Weights of a small mixture-of-experts language model, trained from scratch on English Wikipedia.
Size: width 384, vocabulary 10209, 32.4M parameters.
Experts: 16 experts in each of 11 layers, 160 ReLU neurons an expert, 2 picks a token, a softmax router.
Training: a variant of Adam for the experts, 281M tokens, 8570 steps.
Below are experts of layer 8 (counted from 0) of a mixture-of-experts language model. Rows are named router (the router's row for the expert), up (a neuron's input weights, with its number), down (a neuron's output weights, with its number) and show model dimensions 128-255. Each number is 500 + 25 x the weight over its row's rms, rounded and kept within 0 to 999. Numbers have three digits each.
Before each expert's rows: "comes after" lists some tokens at least twice as common just before its tokens as in all text. This comes from a sample of Wikipedia text that the model never trained on. Tokens count by the router's weight.

# expert 0
comes after: "1", "2", "–", "| ", " | ", ", "
router:522509485482528467480470526525505510518523481489497522504532503540520496474511529509463506500509489453483508489470478501470532471543502521530459530458489530480585490564488488504508492517549510495537510489514474490497472493487477474515524523504464494474486532503484494505513513529514485468501524491485490483520498467510451461508525463551548511487483489514489521479524519492442501514504
up17:557567518521480523493471534551530501471527466521515495509461487519514465499525508498488522467514460481508509490518497437473501466508507454474473496472491461442509538477498491485500498508473468522504477522555519542495457488483507487444518463490503510557492519518533519504486483490492537506507521496542540524498523553542502461530480471487519517504507530487556469478476518503454521487507
down17:541505501494479497502519520532499502467516473450498475516460504482481508499500487483477458496527440505448491506542562512462494497533523466458509522480488490484504495485489547513443478492473479505501519535439531504537482467498496524530517526481480487515539499479528568503472443489483468517503521540488463497499511488490540516494499497493507520503487522528623498531516535500500489500493
up18:509484470515474512500494493498475518519529477490498508497521516507488558508489503494510480507528497500482473464538528525491506489488420465507497455517533528511499486473499541489529482491461442515533495546500491508494533497509506535507499495539557485543497504528504489479511496532478529540458506492518478497451488543473572496512521543522515513481512511504492532497496496507511437542504
down18:512482503495480511482488515488499507496522470497511513508517488498474521493524481531486531470492527510471500496486531509466509516516483511505487487483505488479543479456497531504518526508474495508481465477488471522495551520505459512507487507513473467494496523515525503482517476531498492498500513493477484464477509518502482502484522506703481512537534504500379553441511487495506495478492
up19:470522493509487512546506481469501514485474509515512501496502471505524499472502478492534512472473522517509491504543505477508506512447516507498570475534481510528487502486492466518511496477494466518550538546480497480468540500484540496514503514484497495517508496540557496473543511477519527487517489483500507494507492490461518486505471514450538469533504462493510482525486505510520474538499
down19:503568506492466518494519490469452457510509464531515507474566471520500476488505465503473550488510509541473507508489503535512495542476490510507494478538536503503500495466456451491512520486479477427529542532485528478472533480503511437531501479510549492516503517474491504530521503482537494503506500521505453534518513507490536488474460493462478528501470459517500488505512505498500482479483
up20:540503496567498538483511455439507483515482498520505513529520486486520526493523502469524491460490457502497467511518507491493469515514501467517507523520519491466510506482509518477470471522505482520518492520511483494512493531481526496440477470472476513538486469524501523510504524464513504567496481509505499452476526522451559518519530512483515539522465499483518523502512527529498507519488
down20:531525534482497524521451525466517510531504453484487469534506460484463466501470487508504441509516478500495475535543460505518503524520533441491495465514449489525512491482506511465508502492490459486482542480496477524478527520522507519489525515477542481494439469482515513504467465523494513477541487530526456498455518545463518511497495525456521485510471480509459461477499461527506459482485
up21:479507471540476496487477493510508523476505489467480453524487476493509513487511473536542506543509501502525536489512477495485462489428516486534496519469461486483538523495481505508476511497516473500488517503440533515448527502527484497499468525419505519497526453465512528539561516488512497513515547516508487512462504509468553548538508524477518517511501496459525458492548507487493516471449
down21:515509492517526468505510510527514517503482503504485494519485495495477528551508534471508467484486529502524508503517543501478502496540512504478531487520481507520494491483489556490520490494458524504500485489517499526516455496508465509478454530475466500510459495487518527496530449524461490516445512487494498517501509467519498487449501491498466497554499454443550496521452509485504497473474

# expert 2
comes after: "\n", "1", "0", "3", "6", "5"
router:504504512501505481462560505481488495479483496456488496484508486491508502531523560497492489478494499502507505506521525466470475505551490536517495494512534467501521523507506509533475496518521475560542478484503502487468437481518494466517463482460491535487535499463480529478476502499510510502516508499485492476513497519556508547529477490473532515487493529493499516548495494517501525489525
up0:561546460498499465497495515544468507468527476481499499520503527535489548498472502487498531504527494480460486493504489520474500491505482490470470510476496526496533523526528516474496502532507518486515477521509509475509497512493522514503489474496523485533544534491504531574486508461506507514499517533560451475540502477485492510499491520452529513479482485468498449526469583504474509530435
down0:513507525470478467502481512429471487500484455478498480505504488475515454536564513531490464489495464478485510514504525517500477456526494507483469517545537520499479455489494514523536482507558496496471483487492483510493428491477530511507497498494474492481527551506473489525511538519527530502513531558522464502514518486532495507523514487505523487442489504501402514485512507561520527481513
up1:499468478494450544473517491508464496457480504480528506497487498538497507495524483519510480533452511543498470464489507487511486474493506477540561472529529465493517547478490465494514506476537479522496508557485505497523495494511495514505491582490551503507494524483543513501456490525544512548529497497456510498505499493482556478461510590507533559507521496515499513514485484481496489546453
down1:499459503511429497466509459516506495471445464482501506495482531538472497461515515493525491565509498510487514466504501468466482464533493496500541455484491478450522543499513510508536482481504470478511499523494525525493487470523454526512486521474486507489533534515507494513493482476453511491535539527521549520505493563452491502490498537494538498491511533518402508485501524468535480523464
up2:511529504494506529485503543482482485445551474509497485485461491500427505525481461501518543475496496500539486537448474506514509480482512518498512473532530519450508478509512496496494508471500531498489500516506466515450485510471565530511474459541475502497485503568521486506510549517518481517518524547498508498477483503525510457518475465499478474502528504483497506540507512474484505521489
down2:487520490539558508511493569479495495509545505502499476459497476529478486498550511499507532514498475481505500469498526489510453492484510481512470499549478436518502497465534468501535466506460458491486512535461503494495512513484513478546508501484517488507487455470506569497467477488482529512513482508477545497478512459562510503494566504484472519527456497530471544522502487486499479507485
up3:493523532520520495506499503474484488488494530504478494469496484521459490492511504559482498508490477464495444509468520546492476483467504513489506493495506495517512511487451442495525514534486496540490527519480526504462506522494508504465491508507517461523482530526472493484517495481476516528531526507515507494479494484496514471494545485505462541506535519444511465467499483490507469487530
down3:520500512493500528523493494523496526517533502512463528500546522478509516543503495524483521485530498538492521530494508524518495468483465519512522554463492545510513461498499523475497507541489494468467480533501503525456499460509475479489479555464484519499518520468495497495495508491519501454464528472523525507425501472490475502511514508516509533459503495448441475481469513540539479491554
up4:447512508453513541476483533495483506494441495536498508521543449537504491486523501503514477515473517511524495476481478467506511492518534479493506533484513526467555513511473516503515483500545461456536541511454466549512489472519472498509484566522537480513486473494494525486532528504520504535529504458445501511444514503489549496487444505490551536591507495532513498514477478480497484539495
down4:503488461503493525512495507497492499495537503501503524502480494494472468459491545481517518512496494509529483477470499494483497475469493501534532431540511492499500538479485524490513476507489466526484535496494515480537441497489429516506491516492507514468521545538498476494498502542454510483440516477496518522492475547498469495475507514462486507520443481533452486487538539474506500494488

# expert 8
comes after: " | ", "0", "; ", ",", "3", "4"
router:497470504525483532488516510493502507482512500522504536507503531523524498483504545479500463496498479501494473528494482478521487509440487493474509521483464517523542525480481484447487547490486527478620496509449560502481472491446494502501492499477513506477493500516496486488521524466505511500512514464482490522536539486481506523520467502506503557476487496474501518494527466473489499465525
up17:511515500522464470467544509479474517480499501533518505506484524501470515525518465467511487539482502495508524491446484502492540448504468450523514525481555501512502481501516505478515464502485507544530477560482468495446486485454523558504545487491531495526491480485444473513512477502453548484492505496559521508498475476497478516516465450490537534502489468479527526519512498515512486536457
down17:477504503514497498491506449493482509484513463508536480516491520526530545500468481462532474509530526479503493514501503495497506488478475490504512485484509477484530505542494545529525448525512481546508440512452484499508501452492483518530521456500481565487493502528476490467555533504474532467522510508482484450515460487503483498489500489482537456505466504512469462513485475514525523466495
up18:525509510518504463524491504484517492495468528449443504502514438481512528517526495503495474486506501483485459482499481528461487502495514496564508522491519464508489526473464482512428508489518457494477452499481534496487532524478495533502508488513472489510439468523505537519498536501501543490469503491528498526540487512433513469495491490501512530516534514506495509507530498480497492505501
down18:461516513504507512550475498465544465498496487514505467505516498521474486493524517520505504532536513493492481528495528495555466475525519494465482507475538499485481511462542497493509519503475461500501481491507484500493514487523480463486522513486476482511502464503488529453518498487509518516499443532498468497517498487488479487512512481503496497442497482489485552541536549504511567534470
up19:501512457519497530479504456516483516445514531450518487522500506480506461440525545505487536492495433493495477476493503522507561499510524470487517502516544519490520469503507502496492468513483502528544522491472520538512488507492513471476487500487485489528495498467487525487519500491474472550504524451529494478504511513515496514497528522540498491461541532502547480527510539521486467538503
down19:517526484505521474494502508519505449512478485489473524468496491505510499528460454529508529514531495550489548557457526485432532487518480515488456526493481534495495501490510474471473469514503522508511503479482498523512451501451497469500519483454462485511492497508477495564501485522523500478507475486493485495498454526505471516472512494522454523449535489516429493527442519523480505517505
up20:554517486534511553543486498520528486448503472496478485460520465517517510521494474539513530451479513505482493506507483516477483513505475507511530501536520489451463540456498481477524535448511479514529518484476532484509490497487531516499486474513513475498485513504470522523472474489472518505496499483536525510569507503479496486502515522506451534474449502502503530534519501496494480480518
down20:453533500500522498497516500459486511507537490509501516478500501510536474544455500507466501493505474446501501493513490520538469517453490489532474479487500478493481488468557449478492483500490463464470488542496463524502493488523496480491495523497511549523556477507493517478534499494522507514516467464510494499509481480465529487500466453521478487475488490497528493515525544532508511471479
up21:506516497486492512491505459440487455515505496490499491468503513537531471508505519479502531560479507543462507504497450482498505495481515460523508492503536527489586536494476486504457521488535493515534485478446491519457503427496498513508500503461541474481483499496476517518531507535453480508524489538465516508472486520514471555483514529473487537530495516486519525555513480478532492491526
down21:518517523492497555508506458469486524482502505480491527513508475489504486509489482486524495475514495497498473520485481544503500491524480508487485509538512515469490523521510515483540457517533519482479496485451485499537449525510495513517481511475444538519485503521527495524480529480532488471514520498493537480520447482525465573477561503458473493497499468540445469524475537453468458532516

# expert 9
comes after: "\n\n", ")", "\n", " |", ".", " ="
router:507522468490525488476484480492476523488516445522505498454474547473500548474489484496478487478504500512513509519512491482496515518505474517512504508540499503456468494512531471526528492486531518552570490529490527502500519509470501493481529495519479469497504486521497469492463469467489462503480479529513520501493436549485535504491531456470514531543496538505489490510498535498480467493532
up0:512483505541507508466488524454501518495474452458498491489484479492495478477531509538538482471506462480556512495517559490502473480502518469479562520520511480449499541490480487480510466487486497517494522515533534504482475502478511502500484488474479494521512523517477507513491498537504457510446475483515537523500487500474492481492488532491514541510542477460518490497517499481475505494528
down0:521497519492522519474471512522524554465490498516513480490475527500500518532507475488453496438530486512461487512480474558514492488508499542508506515532486481472472550532494475542503511538474545540521540484477510475498545527494474500466523533449504523467542473536517503495526500507522487510500462523467560490452514517493516486485513485453488537495513560517415484466517520486510501464503
up1:502546525462491479505504527539440491494496507482514500514468493501472484458516506503572471531471521492531476473489556518476487474514549510507524466476481544503520486500459452482529528502506503491496527502522494501494482516500526470531503542517488519536515499481483478532488532506518509485509469423494498448516443432467512533489465478523473513469516510492525497492528490486500516561475
down1:521537499514506520496457502510480433534485478520535518588500548514492486533488498479488502541521522543498506519481489494471502448520553472506489465501529516526525489477541433506509476476504471499489491497470504531484530526531495498500456499505507533487498496493468496528514522493489511468523540520490533480436491506484508472492514497522458481499462508515481515540499491481495466464541
up2:510491493506515461468524472496469519517507503478501466488489511476548516493523513557545510511487474530543536486528482538480479501512492493520535484473490493505516526459496434493508529485523455504536503497517497530500493482512469533466543530538486518496472448527477480515520477526461496508542509522469561468529461519484491516520500478532472524482472488447512544536518517454521512474497
down2:468470479510487507505447482476482516514479530518532491523491478493524521498509499510473529481506522469505489578484512499526476507513534479441481482486488518479428482524525500545447545501486505523509503477556520536503495506499488498496545512460498514508498484522530457477523453469539492501534486500502522498467455506559555492542541519491522485502516518492455522489487492489493500472512
up3:512457493489476495420534537515447523508505472483499523504535551485518513489479505494544488493475487458503510502476511539514491499514526524469505481506485486512513503511506493452506516457527523561529480510498524514482497430495515507475496545548537516500469551480528501539558481505478491527548546531497509496544442533479504471524472513471542545511494450500517527507537505495518519479516
down3:529496515468495501542499508536525451482513490445492523444512483465484503498486510499475493499509516498520501515501538550505498507539534530530489513454516509485483497474454499467497484484557502491513500474511481520509467533507532490507514505506499514506495470478552507478483512501496502498525477550494500533497519474469508502511511511500481489502542533498410497488544498542498491498503
up4:484488517500501485478519529525487488448479497485542514509510459509513506481523506495472502494514467476504484508540523518503520472543482542501494533469460486507529490450509457477516493514507498494469538485492517532477497494480469529487477547455514466521505559523515505499530480493471506454517489500518545438488471496494481512555476468464526554510513497469520445514519510538470522538528
down4:491522536491506511518488481476436497461504510482476497482460492518459510485493504502477491512484467541501490530421468540463530515462525532502525499559500511491521511474500467422496509539504523495501550476459508496493499489494497501471488467509493495464473465493517486493533465508499515499518471507497497515490474515483481496489529494529491469520499489486361496495520488484492521506511